Experts of a small language model: vocabulary 16384.
Below are experts of layer 5 (counted from 0) of a mixture-of-experts language model. Rows are named router (the router's row for the expert), gate (a neuron's input weights, with its number), up (a neuron's input weights, with its number) and show model dimensions 0-159. Each number is 500 + 50 x the weight over its row's rms, rounded and kept within 0 to 999. Numbers have three digits each.
Before each expert's rows: "comes after" lists some tokens at least twice as common just before its tokens as in all text; "gets" lists some tokens that make up at least twice as much of what it gets as of all text. This comes from a sample of Wikipedia text that the model never trained on. Tokens count by the router's weight.

# expert 2
comes after: " |", "4", "3", "5", "6", "|"
gets: " |\n", "\n", ".\n\n", " ", ")", "\n\n"
router:455503390508453492450508500397496448442548514528501468492468469514556507479563533506460516536519516545466472484481464515500470479529543634521467563458568461501499444425500523487568466481545497479507561509509526571529506589458476510460479497434597486404476559541484628570514498540482519520438548494527510494518490485541489553565511512476502453524445502478485527494552490496501534448501435424681379565516469439487425463485496525535502435540577478565440537434601556566467325657523543
gate11:530558488480515443437497461532531581567495535478535471502501430482494525523471600544445454482512587591507566520613475544491436495432505464455525507466449471509534521501464548529486480419511514536495544558448428520496475500567505531440487520519442573445452343468387439440562525433539507583437504673482428574567562577488463568556481500453416462499492472615486451520527445515470493533510464495537519553535523506523435558548536600537577500564438502484482490509427484368454486475523520
up11:442409455496554535485603565473480455519509571564428587450486513543460463478606358479509464527435480451562550500477531513517487482556504516548473446510495559448527513466483378453506510515603490502532472486435568454394473518485549453425436445461499447458515627522457451564488431532487454459537443357464514424562468537535497425446505533549473534493345557435473552541533542466572508479468571493526435518443550538521538462423558507503487479462494484468554484539474444585507498541527534
gate12:509573566553477603593501548603532497537463440564584469423457417488495459541519540527426487433404484576473466571458439515483512536564465519605485535426482487580547472454493469543520499565499491441593505466506571462481482501545463551487513512474411486548454500476621486417505499518483532525494543542479536545529556487429480479519391369515493506394526530483480558509515576500477507523589562589386512471432501489514508490479464468548379522511432481431504567458598528468501447531556459
up12:487546527548486527473518470475468500538480442459562452508508488510463462540597471551405565520484517482423387532540475479416467437561462469469486512397504523617429495516475471546532427496501558534638508567520430450482537495605430537425582444470529511446385471506523532543490480473532430473576486492544545493537472472435563528486505482565494435551449502477474540473487560533539504485544396524550449559496516507449400385486508596520478503499568475539486481567532456527531469435689508
gate13:493527478531475506396528550516452533534579443419605575445560591522509591438496381502561558444516474529471484526484484594447468534553479484543554547508529559541459467494520522577482517501525439502493556539562558417511426584600536499446545450528491579470536524524460545464572436573444484454515478453453610458402506574504493453428538445532528469528511537460481440534447493493463352525520498486485471471472614456435466456557551435547484477468588579433481575473446526503508455546506463
up13:389473524516408567469455549486414506508468460528639487408405434561449486443528393542574493519409544497429498449396532567522475551602546507422569482491498468496552511507482490556460456589483444551525578580509569464506439496580495461406493584552519569500572524518522512467409513476490430514556560445557595513542455483507520531513547488451485538545521545537432424499468475463480516521603570575494535503535517548526521485504501509508593457440523548453479506479461494417455471438451539
gate14:504510488506466587420487571474531425538538573608497490463475428472455442571508515519490463428450506417523548442532478558537452506510492525469556539505524426499569583579517532563478475456509563594440608456503501485399487520460463583411475555447520562455482451508517550433601534448505512472407511595560538500370489537528558521566523484503581511621483494523460556500500495463595520418413455500536557472553469480505511475400474559452472469445464538568498564481482503429542598510483471
up14:529519480512469429488542535567477501509454509455621473563505472603547518410439489544498514574559510505520439511544462501471480610431465407482513509516568437437465530400605541484510503489435453497514518563473516530519513502522551520600506392494461466513415426540511499514454513482532507461535498452481546532532574453540398472508523375436425515517423505493520469499513379605379474474619527445544506541504514507444508467585519463504552495609527458539380478511517568484472460437485442
gate15:464553541464500499478556427485521511589561453535538588483487462519492459492435562517438523505440432469507457546522518416459454582476496454475419506439428552540559629505465434493510582490532507384564502507473472499504565458504433572563533464443494454497414561493525591617508471457544521593514584487498471396446480499459469528478613458493522514541514563532468499558496499479512493540526542529379433561560552525436417434499544496534607569529431530558509544534431449435546411484546509
up15:534489427484491505454455577504469521429398527535415491502431560494520553472461484458446447507523613497589514509423511618571514522482506498486538477502552486418580505479430490424489468510556477567422562443525516500466467483503524537531501627617547528571582517469426499430523483517502487408455476499616462500454441406550595454622483496494512506529505403460498430492405513450566499528476499512605514532553479530510623534554475570534498547493509536465487456531528487529437560549447554
gate16:560469545533530512457615526496591511493529460555540461479508483472394531465521528507542459435566538511558581527546476519515406555547496424430460423483407653506512404498582551493449438472567515526483454501459497447498450448441486486485484507420550486392531521500591498473509545546442522485466481486432462444490453525586488407478468469507386467527563585511514605583495598452567495456409525493562525573484502398508507448460472459515494547412474506437433526507467467482506455482573521
up16:520545484465501437546589397471513530517564480501472461546506404574479446587542467468515514421535465474452465432558534435564467444512459546586431550570540433447378629480467535566523507462498564501425579560484360539479465485513488442523490454502496503430453407495508511566417521493546528480512571535530468506426548526408473495490522458544520564468465474523498527524451400542555436522520455429506470655519459516524443449521463536570528548566481508540510445492566525519435516425526558
gate17:433463457447500449526537451497464569493482533398464439452471424457505506642525568486445470408627473509550508488443446458453500551477500498480553492539513511487514504503519536514581431446579464505528588637507534519506523566479536518510441459407463517468502361508470483439579471499480503495531512520527436446480459484450478486433513503438586487528594488478479455525489489470459484473486614422588457555436482488609508448473533477508462423548576534489587635441540485538472438493463413
up17:519503569538534511502580528500509450500511522613542580542515580555432556432480444520542414542378497530528449501539534530514449544534493499406480405503483487494478532530501448499407506546529511484554411409532449478548422434575517485527513519506503481540477650537547589573502540467499471534481515483498535519480462546495544510598549512544422477479483514555504503498534544487546451591522429581516580449563554481455481495584534508452579625457516447431386381555428488496554475528450558
gate18:516497435429502519556480552481503595471481500508439434553542486523527510521460562467436544448424492582591443487438542531545651456511516501593424519543538473482471436491540621478478495537480538463416414475475523598447507435507465528463535499521470466472562539519450482455528460506345464542422475518502426534598517454556475483535529462526525502476496515421486574431470447441439511501633543505652501472513529516507589533578437561543467488521484576489467454502510541454450475566548461
up18:475473505567443492444465553544470504510493379440480538438466542519557501443384432526529570546538396540415570451569445547507539545531526421490505478470496562542603542443432516491454558497515441445506516463577539377468500498474546460553491516587543575530434494557558517521456558527569544448452476463540497455446566590566515590466569515436479486477514475497526556488563597477560476527528537567322531497536416483537453540552530451465460550412488516541514514456515503566507547482486494
gate19:569473469447426509623451394439507467540492496532474497566457505383516474506459451518498522498480447519536502480499486507458571600585570557473515547463534523359531493540498548482526475457488443557552485569409582490445522354523490512415500548641497528526496515551498440560579476522498469438480453436501490503503495484566587578534525548565544496531543604465482525505476435504443516355558506501506443475541478462527516561491456492459421461413490539615534442485494462451502460472496464
up19:488532484467561530530587449537531507488444503465444421531485518441457497495454561568491467522476489488587519561455424435523369519486455459495558447490486411465533468382516487490426455515521507500451597478507512573496505554466431581460506561490538481507464443405425480392440381502566453509433535414403492589466579558470436490485490502509536526502507511557508412452519565558570500478490443465544383547549554399514503467472477509540483485479645495555478537423535489562506460522562535
gate20:491545473477443582508375402498444410498538477488439519460479427497536508433490560528411552567444474475444392611485514511433489582587491489514564617469540460429514483477424543506557488500381478449476531454542499557537486513525494449515480475464462518546495559499534579505496507511579518490506509446567511430433551460485505542498573550542595528524467541423477461384538551511533506500416547510581346531435399463520467508449550489553548583460529555551526535453525514445497524488493519
up20:495465529559456520567506529466558520486409489497551494567468471513506484441395464503578445529500478609526520545644487496505444441501542473494461461510487473560518468559505472492543541529565359517478484500515450477475546508603550484521516590519477544466506550461353510459470443583482506498558481511502599545520546455515538530408498471480405607497534544482510484581535383404496513486508491488436467584470558491553587403473367529457494509541478516460563612480455482557518509442552492
gate21:482552532466538521447596503411493507430500574513579523529500488530461530493553419496499428521537459586525547500571600438505463452478512512376531517465467445604562504550548483471544535637545474520507438517506509499559444487454520542503539571433494455456450474479507567495428467482490528419561498467532593471616619413506556477484486515529510482478535460499490558487501474471475526448511568537519447536514581433442446465662436597586510541457469497513485570591495485386524453516505496
up21:560405531478506495512458537488497518541604466585478567497480499485559441453511462512451501457465525506399501405502485464462537495422592462521545546490464574479511561526518456453511418485484449484492448535441419466527544528455491484513534501458508495647467443542447554466451575440501411460647531504558474536560530547456575477494489340544497488548506426526496471516554474479560549543560514404464532498552483484522496490555506437442377455478543492493435564429488502412467481488361433
gate22:540502482523522577464504577500446462543436507528518551497495533540437613529489453486428520473473477544566431586436551464503457513604407513516513491543545513489429471482412536506471548463502395521458525472587606520538407526610527524518483463471586480419469455527545469448484476508546497402534561436533397457537624513473521529542565459510576491508524493466550528445555496496386548527501497492591486391522507410542469519628563537422493489522515427494443533590464559457530477502503483
up22:455444526547468554507423503483506505405560527408453483549490529405515518531506468476527436501521539590529541484549573453443413491456592480578436513549468528461545450510541519488596444483538483507514460489444382578466467418499558439455544560430493458474518553488567529560431485511477498508508416506521598504488407440612498427514519517425565527518449520548532601462515512499549474375453513514466513530493535537499644498404492401460539548430437526490565459493463513580552493528493569
gate23:478499566450484493513535553576498447471426542512613486425510457533499606688449458539562458448532422672515519527568616467486523524556502529490533535461485507524509523500456535642582485479487581537490500485459412432481533511472532507430514560440501527474579405580474448580498496449522498498494492572576443463508527535503452449546524438514521478518463499499486633494575530439509512529475514590538453491487553496492551495460467505451466461445519538473462498446568523555539452579515528
up23:492472562451550515570530423579487411492444519540608528435518509504470532737437487517500535496593497509525521448574569485548490490470520483502525519527503537540501527479450567608499500548491587569434455465428485355442454469470519559429537509477593487516584483514395430522536436415528468463569518508494450464520558492498466411503531464505523424481467436454496540539547534430507560504457511531540488486568528559482593502458469510519461469488546563432478502415532501493529495485452574
gate24:449495546448540482518512544510496478522457523522434479520562501459486504455600447498461456490407513466502448569528419479542449566526476374460459612507483528498517451529491481450464519470498468599479520465490496473479483461627581532544413540619488503575462478534434551516544494535578481530553535445477540462630436479489457485569533591511497579527533472448504522471508538558555539510352432470528423490537504522504503410503562461546456517477444515550578449470344441511417559479569454
up24:428508566536516599433561479510514435443468514443513565493567480492593544526475478565407568584459466436486460473491502479504504513475460441380465545556503498553614518528432492446350519489534493543488499516525470576524375574509583495425498522395519564474525544423496506462493440526481523456567508498434485602466456538493477621498524524473480496550520567482522478487520578598472541559587537462471466413484510481555482522442477537576560538487598490472518422495530515556481469605520539

# expert 18
comes after: "0", "9", "1", "2", "8", "7"
gets: "0", "1", "2", "9", "8", "7"
router:464519503541460519487512502470486522510534511466518506518483526524613497509551558536542478527512474593459537532441521469454489498539474535529513619483497484589569525528530474468494459463564436580609442497505462473554474454456457390525459536461410581340476506434533486507509459478443474588459509520533501545556544500535470466501444489506486510462476557513424535437595486516501493437492572452595430568511473377431482551488490536497454402531511528564476565459599607518470371643455456
gate5:467523486410553500496448455518532537543568463495465438344442473429414487510419510486434490540601496496460498392550547522437531506523524541549538561475567543563454466502459402459506540567497453489565468477546574545509537454548458536573451512596491513487551546566495564517459546482501511523631581552530497504475535480518497585442541539463545555502509488559612480538445578598569459603602621484524490451520544491500483501502443427468554500547486518511528517430459539494451529518557580
up5:503525497480524531476438425500497540539435400455508478514461479476532454437488499538450555512480580526493517608482602497561558466442543567398524515532518510534488501436518495560351512460591555528511509490545479513519501486381554502559472621478575526393476569526455502510544581443406503549483447446468615495599446499392482477534512510434432561425513521470526510478569545545468564541507496466560532420516497491506485532500541486536467407565433424475574502545430517538422508527531590
gate6:409610521524527488582540530495421566573536462499506581441490467509527506468419540507440530457389509523500520506444503562559492489520536542552558512550473499511522520510504550518476513544491465629486558487505493545596488507475425538502483496473513543421385430432572429506636513451543439515504456552556649530527508468468601432491530526468442483457502484516491403501461541436514528455508591495579485480597523529483460578447417485487486429447564527494565474513527521578526558530450621
up6:481511504505514443507565450534442492556477527535483552530491454477528486519571501417424480537583563462591552493509505501453601489471465409553554431430543502508463488502485534470417473518476519463463484380485408541644499562493547457454414465483509539458487536535428549516540574473383459462544535572582532551525557538558455431435486458545521497523438609549535562490532507512596583441560474402465470415442428551472444550463535508532451403552479532467433512418457567503481479483455509
gate7:467523463486461550493468523561529517520408478461468647510538563500584636483587559511602508397456438589412459484479554478510473490430473556490549526482390535526511516492528522560511494466456452524497477410571432544444522563584525511599473525481464499489509503583493479527471519531520438524514467442514423544567545509548482443519459354501497463574457457555440468465437522463512537546472512515525471495378504451466504547508500626541501439438461568452505494553572505461552488505600557
up7:576458497591475540578582537467556494576367494521540519518475543502561560489575507435477459607525523497475483383574480478485503485549454499511493429435505536483535532445582516416492444392511519469472415419470433476538462512529564467518579458559517491434458581596571485448527583532510523564518507447547501437452428536411470503519446414493460452445486431527576448558550497525506538465525508464487475515442604387500496559600561508459427459470462512555434501446522506452556521481459500
gate8:473518506531518555449509389464504510444502449563483562461475424486550501505499525603553505491533449451520532543444544432582426456539539665548520618553498540540525570505585526414512476419515417498488554610528538558481546466429563581531542499513401547439525503398510426565471448495534468532508458455496486550494551500523506440416482542450516503533466571465572539450460529550573480489429516502512461507458496538628553419482485487540557513467555407519523491577468463575473433513467544
up8:452527523491511474508371445495457540508415481501416479471411577579547525470432471538542526467561441513494410515450568564505597513480522623489562532494554513554391491489481520527545461493514441489447535459529465509442485461571459499558530564517526518516497472558509508588450484536504523408550535513542628514497554477470495496504553584627490599492478459360497523492514485495470442506590573526532496515505471482548513641412511522526419555455538501414525524496422581564461459539502544
gate9:433421485490541468528560566556495494536441510476565472442525440562540503528547585495483472524503507499460473454582429542449513425498551511563464523416442468378475508584530503492529415558462450483494471515458538422442477462478359524399419474571544490457447497469489518510494518493379401531468452471433473452460491519502473483627514436536627611484548519459476566499514454525560483506490446450475565530407443477481436466566545518420429554546561545514477522532428511444526512522562434
up9:464522478541523477582555614532507587546479559542507390386613397567438565482554541437409563530455515492472502422522405494455486460513505477545480525411492505469555468566567482435511450510474455524520498593513553452462533512560425506514455521419583541468479520464545511506489443474449403484454499425448465501480429447566451475528454473493646578484511541401504485493488550529519490532443407442574436541415492495535438469504509502522482510519472536443535446536418527452512489522509401
gate10:548484515548456546526550514475508473603544398428423426418529496470499501485487498523544459482394623452476438524426539592556511519545570454548484582613479489546467404481478483499449593453505493490496505523472501481498489534520551560511455489406520583447525513493496522498446543511501575416472539470508481514499483470487568455522521504447409475473523566507428478476475527556498454563485530493605422481523511447527588398445413605536357460475516466434515440504545539568459479508461631
up10:483471532391552522569383493508529476479500453533393456476549466479596472474461469508485470422435545411480542535459509550416464539536479540496432575503496550509530449479470535492493491560548504503556480491590447473615487508481406500450493530496505454458405515432546540486459471414425450513566493490553583422473542512429572469522463510518510490572445552425497561547513550560510426505360520552448497539532571523534536495482493550475470529594469459391617494409528530490493404566471576
gate11:488574548515541484447516479476411484450485579500485535458540531511517515576467519504410554513643507477511477525503429507487471520506419486536437520578412529518566449459506470443458518496472542508628561479517434500599531522504581483442416424485497416454485474586529445527509558514501557592562544508466468529448352455499467502529497514469513542497440494485432444542500383497594482545553425482618515531479513470498460504456513504526551526447513432602463516392514514599518521619430500
up11:548425487480512509521500550591491518479551463511462533521420443500459422490566474506594408487424509523450479554606565501491505527529555508419544480463581401461469585581545494605513476495552440450481552519513544494432584543500440480535475536528501545545522474499466532564476503451485468490452538490594612526541593570496562511520526462537482486556568514607548507476568545464436520446454594450392495492442451470564506448535498466442540442537492560568539497577417454451481527397608553
gate12:520555557456508519492564400490501551484530535552514480478516499490384566558538472496586523553536511555526492572511459559410510610481394482531457548449565446590540452394482482484479457504494442464406552542535556536524572486485577580437392572454489511473535447534497448498536485448468463587578492518559498567515473466479463524487454549533537478573487526546519463520577465508531536549523554528554584570464505357490521518536500544483618437509474496526536556506438551416423535497475629
up12:603489501534554443531517443535602505541506488574507514471542422584464445464522489500533484533462477527482511533576437449468515470424519489529543415514618560522476500539487463565574445490493454556453471521409564448566464475511498521459512461557523470432512469517426411411548506534623489497559418606522442449473411502471497535517460515542521546527491522516394490499563425495556491511448580558533419559541436459505488532597537463427619535527439489563552429415444446473478427522420482
gate13:458467442538553521459457470542501397461503567486470444498503508533548541598588449551581515544542595547415455484533524501482491514443496550442494543497515456511557484493478507492555441484459420381524561529599468528549539501480525431515523453435467489467497534540543545461537496522447482495476556596470413558515497531578445511509518469446505485594476514526333475440630500453421467469477471463506498551469532456576560392471605544509564439516578430574469525505498553477485382582534526
up13:460586423486399448489559569569524469493507552471448483466435433501485501465491517554493433403487534434504407446483484450534449537509514530432522449555494458414553461489522556599599591442445539446457580544465483536477543592535410556415452470582557483521454457555554563577524578497498503562447547505536440491470437555515512582590566503459526543520593532459532544469515468446478521449471514427565488530516416460513475525530470484497510551483482488481585545474493579592589536555605516
gate14:509523556547523465506545461428481435493524430429438501602486578483495456528547518426484487421586406573489450588463398497454543477438532406529535534522449416511519385528547528516473507437404492519521448515404512473482472472559555458501455418495555506492561438530535461512586494500428475498480578453472422478470466519585447561499608529507503563494494641525453462541505513478596501527496437492463504548424595411530509476526532569443525566504518533500432602432493467468532574511471488
up14:419517353489543401501457453556549501588514525553393550482480553536443579502579495501457437369491486505526553554559488554487615481532499495519460475485418512517583535459397556570492416462525516476593465478499456447538504431465476546497496410557579516511421544476418481474460535495463478449530369478519437526535536505442490552545509415504463465391469459530448486495467442454506515510556522641493559463485503523522476449568496545467473458519449495517517482490425499460452409512511556
gate15:459485483468583487485491498486545441397483541479541471445501584462586556538597528575536428557578448461483423518524635491501550580566425550539479621503544483477546449543422587494452481485518458499590509517530455564536446490456551465520569507531478557494559554534505501436495536415527433529438501479518466560526393509488502539493525532472527391517437467468496549369525561475565469517522435473521539502492429534481481452580478597459594468507508464507519522528468535535591417512420588
up15:508423478531509439542441447500504471377527555594539503461458529475548549475532517497505530565488449460573478505479618539495576432503437533533428564487509565540525499570469490479438488394468536562560457523462429493444460461435516448567566457518516574403562524485481487483478494399455430553537462527457443523495426493441570583456566578552485416508382562503482534491475480482616414501544443434486536467536469548475469527578461506497582498505572529584417546589539501566534500501432501
gate16:474571602495523489457582554429563466477558494474447462453489472552491544420503480513491527512441454527387443540499477373448515477518471478552494547437445433552552490514566511518571618551493426500571502384582458447488508486493545426525479533415412575467425388520540462534443463487528480472472537579491491494452468511504552466466497525548480555596464488431474462553487516450572444504427588430566531519598435504456574526456461476553487478556527463397470456506558571492548467526539428
up16:486478414511486491571446474540547497542541606500473524562536485528480399557484522563489510458508572482487441488556470417470466581516435464424473519564481464401372518540487502568546513483461541574415486589365488544453462525511510556498468517510460501549532577499487546505617516558484589440463470520485459563485360516506507530512537619450507495470558456485542502464382568545475546562465528545486466439527480527569537500500479468516499497486499429617533393463574422513518546521420469
gate17:456488455495561398482528538555415452522564417487451477367450598497523494500486510509579502534521490530573520502489512490504530527527449484523560602545469531391438472524565552464508471428402416479564513455492459541571537485492543563543504509513444519519572526428517472513479474557533566475495511513522555599446488474457502426424514463366431491506473514478454558489540530502459480521539471522540445385420546571558439442369467453381456431544552454553488476497507531538525453520450390
up17:511557458468511496421604585462517441500592509460469507557409445476483560572481510435448576493423454534495492560490463466491627496525537469585438457488536533436588486425476492499485484453536392469526524570509503457448514485468477499555516451556475532478556572474564491473566491585649529502455555539510571474450519561531410536499584437471557516510547451487461433575592481429536480509478494519429500568523446502444553551553501420439520512523519369480466441582529498533513479461508395
gate18:569581476483467589548497461565506572523504513541454463532476468530492535432572474475557503480523544493473488456463579517513423529405547632502483614420459449555478518491479481486500459500484483547390545535488469483569481391502484521462531459463477484477566566534376535552543491461422526545515484505444538626513424495415409548488494382570482469481442513519534537386552443473478564484552468434581435517472476475533454434472480539476513416518461497532583536397560551542497568523568504
up18:497498530508461498550542467464499510452524478535566439483504442508585536450538470479482468484507504437430506405501495579421438474512492463374437518484442488508505515538460451438510460497530478508453468521473547497676417448328402539470511503513473531448502430461500434529482450513495482594448513588513495536467460555425443523480518413519425512480428421538438577493560380486465462504544524526487445505574510540501465528537464544447478493515455424460548398403540529456467624550540444

# expert 25
comes after: " ", "0", "1", "2", "9", " as"
gets: " a", "0", "1", "2", "5", "3"
router:493457463559504531489479498540501433473519585389471480493425480525653458511491541645493478438537496621455511519575511455507491530452514513480511539585459514545530594451531478522499442468427465524534552515470498497539475480513518420514486442471472605384475488538488499523507503595460448557413477567514460514594471595496572541450548553521508557530558546541426560477523473480579459440461561460544422547468458462447482465523528512503536489523580486582519510494623598539502414590480432
gate6:466500476550453427510460595595478553538555481530477387526550512575532549528461467613510520493467568543416518392509544486501468542539503474416492522517580492548460546523463475519553518543446504481479474574507554513433433492434457391489425424491486506542375455479504531522540498485584358487511508513589539464564453517503576529529556527432527516498605497475413518514549487406467503444509538456480414440557521520475492444418585468441476557557538434483592479430513529509604499523493459
up6:636508533503475504577498519547493516523532515466555463544534581537539528488449470596459520480386473470485506507489477512432523480452507413517432517492560500550468499537487530456506581516480496490522451588452425462530370510464408417574460450351497489503526489555577508462523522445575447475529483511582551454480421541428571531437480561503521464584565431519504399519514498520519595460418504397462539509505528498462521518464422551461537501542498426415531522567591503579583484529455417
gate7:549526523622525462405535476657412462548500572493422490520507544571464444526519536551539508523467512448524501452445500548468437541465449467497482545508440613499467511491539459539504540468553423518407466455456484499478466523514565578559459554489399496479503565511493570495549512473378515424566519528528531510496451417532539475505565565462449499465461523473510624334499442598519523450528447512558498521429402475521438396450535464556491517471451554506440501546522516484429485509474454
up7:498505598514391424411526519618470451514524527438425572572423530540416492572513483502565590514509495421594593462543465504484547582489516474538536446549498537486476535520482569599546500433543462479429506466469531519514475524519504528560490571460549497524428519500500500564541457515507452484491575537485530364496514547482566521546593518487428609524444533406518582483457455550588493488502444481487482516481454506544495475506425368530542542559512541520521471521428551403421446455447456
gate8:546496493536533472560535520513471402517606472535440476465508592564552506462526591540454496463592473488498536500451564470547567533596439464542538536577467535373505504577561522614461479401464539523527491496548349551451481467483445495516552549515497592464442518499396498432531516401543556479530489426476427448508478518440594437522500608514508581589433507513555532460473487533463495447536447559523531463531555554463503444578484489547508462495500480516552553515571520424527450527511420
up8:513589471478465551539420459576462542433459538541428495627507403465419487520512498488555512525425457416518456601491572481502482598582499513605521516475569427537536467481430546576530434420590493509591539547476559479543517512410548565461511498493451429573449505521553472490384522482521489512477500461478502582407484469539466431492544542463615468483524494465486560397528491507486459412507487485476487664509534478531499538512393488496537519563455530471527516520467437480512458486464482
gate9:535492535486552561585466515511538481586553461521537476495429558547495507467485493528434546509455537446465545473448534458464586473457493487614640539571617464467438605498480480540618517417431546558527486548497444580449506556573478474519548509501494548500566454437429547409565532458564450553533520438508521523513509455398536487532486522472464467476474487601558507582440449594450562556528536490497541428495526479484396475478522454517516510586467491479507475536422441458539564423429421
up9:556565443490496462447550585462438535512556579417532507450472507493500482529568499556465521533500522589529590525516530482474490512460489591532454444476467602459506595491530490437499500542546458585514574468531599491579567460529492558444417513499457447513427496498519501575577522439518437546525594607511388550459459559490495543467582492484506507479648512516454571440532493465378436454365555476470501401458465491433531540448536463470509528492567561529531460501422511535495534476539485
gate10:517450444498579515421561489496613497509442460476467442456534490512483473592488446522529535513467480593451514453475558487472465472496503564507544484542516498535498495512597564518517504552432342456488488449606455555527521463495461424404553555502472450482466478378430431551487457515478528485491500561514558491494555497559420500498441497516533548487531525471485585411579606466457441519459595619591440435541532554497498549486456446521519527421557605513478477467500494546472379505558419
up10:442501561499473553492500457517518509510526608480391485513589529496417549593522530479455608614535507492407484449507458494437435564423516492494509505433489520500493466520421523461507553533470516459479595427419463533494477439513480500535516536412489489452510497520543512444544494452482390447533458542482537445522429575467540517371441529462491553428459484469460403478437480518526658566506588503598488527601452562463608539563492545541532538475504611454472520508468484483489534542540513
gate11:518438554513459498507497583507416462539559535476530496400502560519495509614567509477514425501427557645481586509548503518534489438545491478477523544400457510438489492505460462488481488620530504473459488570453449487490536510493557550446483437511498434489475355537542517489488493495534480389572461542513463538516466480516451572524476442477589482564469460541479487475545451391535494410481560413535453489420441534585468401572545512443499545549625509477447470454528525582464568458572462
up11:502476510481478519477423496516493493591525509536554498454556479535487524461529526493460402567493521563537514450529529509567465544499626460484580531526478424475484503553501485457401451507442489448447511505428461524444509486493541473491517410449503427482592356519407463464519432427533525498598495416493541539482544485610464461463429579518477534522508471526472450432547596508495556606516545536619384519533527623611494530460521540504536600503595490470493506565503476518427562512449479
gate12:428511434549469540424503514576507526423552490545471537583507449495624464498495550499489424477498472568398474401520544475440471551441512401500520618516511472545466508443421498453568456636450511522601526503454530491513405486468448474468540480509514422569508394438588493465491548499558527431565441551530459468438550525519455529534510531444493489438526514459445450427493489506593531530482484459602480534437393495520439422451565470495558517558480486456589589466495491509432526519461473
up12:512492424448537579525478503548503342534575480569542460519463472521548449550462502438524427468522481450553578469490508464555482517413455540523586453447497530547383563441444424575479529487495491558563487441512476511472545477565409549486516551530488525535475518498398476461453533527391413485455484454425505442497543470468522483503606550537594440526549514527470578390434558518459457515445422472550523508515488463484456475612495438518440571477615508556428513430522545448523461496559503
gate13:413488519448469450456580575516462510525477567505478449456479563528489431507569561507571533498478547505527462392516439510514515512471483553459469557640472512466431496424517484505447480577541513435505487417530498640423484515556454468419467465534546490458405425456458488569559531505488400535367451540400577501619485429505536545505566546476459479535577472475476542480541477441543528457492461463478454569442475545496465531516413504433476609568518463490512437507493558463581513521515565
up13:430554446421480462512553519479549558476542523602418571466467553548563546496520417539441440539471461518513444553452585447470558495490495552429589453486492534416520521527555538472467455435467483461491501463567470594551491585488456455441505544541537434573489494538424485495500461514478599576525504482567427523489433570462592454563535406517481544466469465519591468541436487453532479499560460547536589487480440501450526429480521512529529504432530345434458458454485548551571446546605562
gate14:469515426546508496480442454483500464569499544511641552456502426506573491471525468518518511605471536458481481462565429452468538445460513489446543452500546492466619506431482424503442504453508325511612499540571532494534620607483515513531438503456547446466499539485499423534379518468440457549515487545447450448472517410549442517476510552403450470524533494483464569414494558587429481469499454469532501572494461460538461411495527507426502511512525372572540515494484540492516501468445545
up14:412463540396589552541472487609558454499501402532427466585543480386504554558477476498514474483494414548513517470519482589579438524581488568521523595427565435569474490554454493581514462529549517460449496462449425487460441427442539571433539575540407499490517468531484570476566472525563487554464513548458483510480545549446522439516492458591636579552390496469543470520537499470541516518514626526525441477530530491504477572496430503515461495535512569545474561482535477486481453540529440
gate15:443510422418460556558410475497473504478485667411441504453423529500533534503458578439426547542574588437473505477551446428458526530441581463556510491527486453463461472463526463548531527475477519561429424534498479500669547556469447493541506475492543508438533528655543516489457552569496519447476514529508426522480505557491477520537459537531519512583506528410559465507448447592465513458546435525418489621481470496496501469479445451539542543526518468561430512552449511482598487483472560
up15:468493532440477463490513473630403471438476538489474448573401471503466468478502443458515542482542431540484512514500475512524521385476516517459504584447588519521439500382503484453621476472423453509536526624483509526473557503439519510560459478448543532480530513460519498463557566410410466523425509466499438571479534487565497498511502606572480587454536641534452479484474510581566572483495541494525456594445520483514453544587521497384427472531469459533510576492454515444495427480557418
gate16:451471452472417507418533516593504473502504501518439466450442529444548466540551502609414501441526500555489465453516470532482621519444497478474545471551453544431531549583538567489438529578475552557574518471460463422528426491521433521432575432526595517473514509566515495420522560501566476457476484478528503427467462489512547512553627562540447519430507671456584535428487483473529505555497553520491494516392422409554468459501422486463470583550495487392535508524509568481534506474449516
up16:510541532477482485450423398501562540520501528598483505559495468454541484500458558508527585485499467346510543610459518550501473430500509445493512549440477468428534506545507483500412523528572547520467523592577510483417422469463449444547496427392528528585510556488480509460494464439526514473522485482412483553518513611457490482471524515410462588469548526561431579527476501569593468580486507535479496565592459562540477518467556574550433405611519459545534513456536499560451467555411549
gate17:430551510565535450487620647533470609422551577477595581530485547444568446520578495581512399513508387507490497495489549493541482547532557541492533565518554534422544529529549409458511509460510395476518509432561580500523522517550502437452543364435524548528490490470509524559476537513538475507435455599516472512497504462412558551462540513466481563530583513511466533483478473424500447462471524464502468518486473469482515411539475497416535549490668492562467504505518504532514530504548558
up17:478548468473534463567450519450458524391422466372439420484576464383463493486522496474507484460430540538489547548501479473538486450492435503488494611499527493582478487574472492553382458547490525554563515487511496458451454392520526575453490545405468483453549489463507454503484566569427514427494476563500605587566553457491461465498497491480505489538438559493491508481475617586536543452422509374467530436430540428477472499469453427450525479462508558476554576587497483471481516463416579
gate18:445485421440420513531557535532404558528594388541443473402450459527438537453533460544438497471598534553525500556497517459498449565584430473478536504604426446413565520585494555505536486498465528473558500597575465596476563507495463452550486478438434467484464510483456476483441482539563423535521512475494503456494502517549513497537593495397468551614542555513454542497589484457422497454427541524538545584552501379521511493438497499432549448500508434558499560490521563500476589500507477
up18:487439448484533483540508560536453532500545420538488465417515537529524501479483470551408444480592480594468514507509531497545501456571481436620566549468418392461509498672513497445485478447461539495502449581517500604511510487512533445513576454415387406506496466446451438434487494479572467459479448500470525526478587525550521461492560489499570560458550597533466546544555535444470525447479508507565473564468461492540529534454470489452430449575567528605494571404561526514429577510485536
gate19:486493550433534495411478458498548474423502526424488538424468518558496534494495431513467429516375576630557458500506580485503465490553558484587550540565651507491418486508612437508465458499560528481543517520454483463483454572468465562513512513566533519521539427518575568407541564500537502502458482474488469520460568511599482492572512519512527567529611535534487525517525558455425451511547572517541471516456506489487495453432487493379470573477611508411546564498450533467563426529567443
up19:469492574408602539396479459410518487451553510460479542439491567486500494535501448570511502591412445593487500484495562500516494516592557522550529489546628508495503478425609468440452453439508475483599553562470422391422463562489463546508560582568493482515460423502568483417538475538567551438455473526477459521502530514627552525453489524467488549501646509502550475494585599466456526519576565531542470469490464504480548489464510454466518569447547436538508497529446482496533544480483498